Below are experts of layer 9 (counted from 0) of a mixture-of-experts language model. Rows are named router (the router's row for the expert), gate (a neuron's input weights, with its number), up (a neuron's input weights, with its number) and show model dimensions 0-255. Each number is 500 + 25 x the weight over its row's rms, rounded and kept within 0 to 999. Numbers have three digits each.
Before each expert's rows: a language model's description of what the expert responds to; "comes after" lists some tokens at least twice as common just before its tokens as in all text. This comes from a sample of Wikipedia text that the model never trained on. Tokens count by the router's weight.

# expert 26
What it handles: Verbs such as was, is, were, been, and past-tense main verbs like came, broke, documented, began, became.
comes after: " was", " is", " were", " he", " to", " it"
router:483530471512521547462516507475466472546472524474484526521472520494480463532522530536509478472477507500495539480514520507471465466510522516532490523521517480468530460492524517491517496494527539516454492540528490514514472529449492525499532519460534499523506467505521506459480505507514485527487530490504481473524510532539460489540483471475515497513480526446471489483534476535484471523515527469501462528535463515525467521542490529470486480524519516523482480491538517521530472495481522485488534533493488483516490501506526530470534475473481496505524517474479542520514492471514498472541466521528522467463480537519523524504557499488510503492451448531485476531497534484465494514468549482462472532499506487498463506511536527462489521475510522523509501507489531476520489476536518
gate2:504528495480473510513544505483498497524504457515508518480527520503473554516506513523460489469501457519499510503498522493509534500440528501497486489494528501523488531463540501528491523523504538476510492464480526491503525472546449489506517496520494532549499473469509464488569470484559502500492532497526481527525494449485463520503469513497495480476512552508534479436519529476511481479526476491469495520478515483512498509482482505489522478486497512503475450493463475522533461476509486491506519510518551484481520482512463497510534511514500496516462471476497468479498525533457503556529464485465509475469504477517527520452457434535485514492528498448504490468525517509478529546554484524528471510494541507488531495507531474512496502525514474502519485540521510470487475496494465
up2:474542509529469500512502512510504517501483494496497465511508535514525528505517519515517479531468495527490515558484505494560513491538497484479505492480452532508490525480554522461521521514475524509545540514505498498526542513537487480513512531488466570496483504473519496528532546547487499522506519487506463513474521467530504505484509526509507505492476479555477521490530465499469465546510485530487450511506517537491543525492522509517509496532475499528470502503521426554485479470466493496487486532490494494470506482547462455504513488443514494484495498526547481488528481519452501518549459505465512546502493503521509507504458484527489495497482495499540485458502483509471514495558496499521491502506562512504521508510485491529464476455472495503517492452511507499544509468506522

# expert 0
What it handles: Last two digits of years after 19 or 20, such as 19'30', 20'09', and ranges like 1951–19'58'.
comes after: "20", "19", "18", "–", "/", "00"
router:463520459507533529476542515469463469527471520464451510523464526475479473526523531520494475491485528521517530469508515512478481471480525528496486507521545466460518491476507520513536472497515523512477481527519482517525475516469479525458514526483531517531533478517531529477457526532544479521495537467528475471508517527509488475521479473479524484519460514470481501479516482508474472524500522482488486531519465515530484530523467548494497487526527530537480494477527528504510461481475500510491546520498485480544456478527515526461521486469465463541516525495457518516537495475515475490496474526549523481481460513526526530508533472474523522480476471528475479536481531460480486509494515492471481511534475474480465517516524529486486509488528530509528529527471517468496478485535521
gate2:503534489502513544494519523456479532493551454543500493491530534498493515524468519504494484513480533534499475532508473513508520501490545508503465442472479510486489493514554520490531531515500488511465483477513488532525525469527444489510485504495475524521507502487481489446520527478550470508475532509489516493492539499522496489510495500493501421482504486533514481502536543512511512522517478520498517530502454514488518459540484507477455498488469516498466467506549474530526464459485539471500521478498536454518524506499500460496509516487532538452491524496464482496480500503448508529496459540480476490459504495491532490474470513497500533498501486491542488462485549490512551488513514527472477540508541512525525535493513479476488476512529490510551462525513473471536483523497523
up2:449521525545426496495516476504501489510545477549505479523521497513478503485504541510539480508532522526481517551508484505503502500522538480448485488509433531497489530524509523495526542534487519517473487488511511503524440513512459518510486512467477532507535487454511511449527514511543491510521502469467495515442522488531489470518478486503488512473502494529482533494498517503507499492488460529508464533509508497513509501502540503493490542519518494527512505548509452502512459465510500473508531545490469521453486484520495521494490483510545472483450530492490484476521476514454553453498524497512514492457514499482526531524461490524478484487502504500520484496461504494486512500539491448509521554510521508550537518494516550490451487492503494512514447523481498483496471520503526

# expert 34
What it handles: Quantifier words like each, same, top, the, this, and pipes before goal-difference columns in league standings tables.
comes after: " R", "0", " by", " the", "1", " on"
router:499520474497529510443533527501460502525476526488479502511465488459457476540514511519503451481480514551527533452512515536471485465495504536500499475525523476459520469490524512492514496483521507502479493519503515507538466514465471510492518550473537506526523473498523537471481526524545491521513527477508491501491498512496455468534458497475536491524440517481489489459532495507482476511508517496483508534535473529528458516524493548456484503536522524511505466496528500487517498489492516503471514521509489485545487464547512547470504478482466484509542528503472510505531488486511465471531475509532530475483456536538540527516503495496525511497487478531502487540468508466494511532464524463482485528521497465478498521528520490468509527508520539537524540538496543484513480479537508
gate2:541557493516467513494493485492504501471529433555487524446497490482505538470509499514487494507476482501489520518507494504516503519498518560520501475499494493504536507482563518519523521476510490550455500526510560472500546449520471504472482507476451528471506490481523466484541535494522502513490508535528510516500499488528465532489492494477536495471511527548483519499548541483497505494485489485507550590498504517505497494518528508487485476521483530519506467452536478517519471487480496463485532488496523488504524497542456461512512474508508487515475508501503499495503558538463499530519483477503497495527441486455540466507451492547519496526498517498482488476523511491535516494528499500459449516524513517526511518535509494490552488498522488508504462508523518499486509500488476
up2:482472531494454519502513489522483506514560485503510512517530473514527510522482520492504480544515514538519511514482476446500503494442495540463491533467458543513520489482520527488507527503475472471529516507482491507495528510507476468530509472485461519543517490509509525522542523494539446515492507506493526506514510515514499513473488497518500513453473494525501533512508503459485513499485498504495427542528486535522495493485505509525520474541510537511512495476521495499475431498464519457498516522431497555486497476513480476449518465504537492493506510529542506511491502498511525496529479496523448470483459463492537535509510475545543492488447515508526526503446462492522501536485491518519508509510574527498519506514563486506487501479471528462493467481472518515497488500494506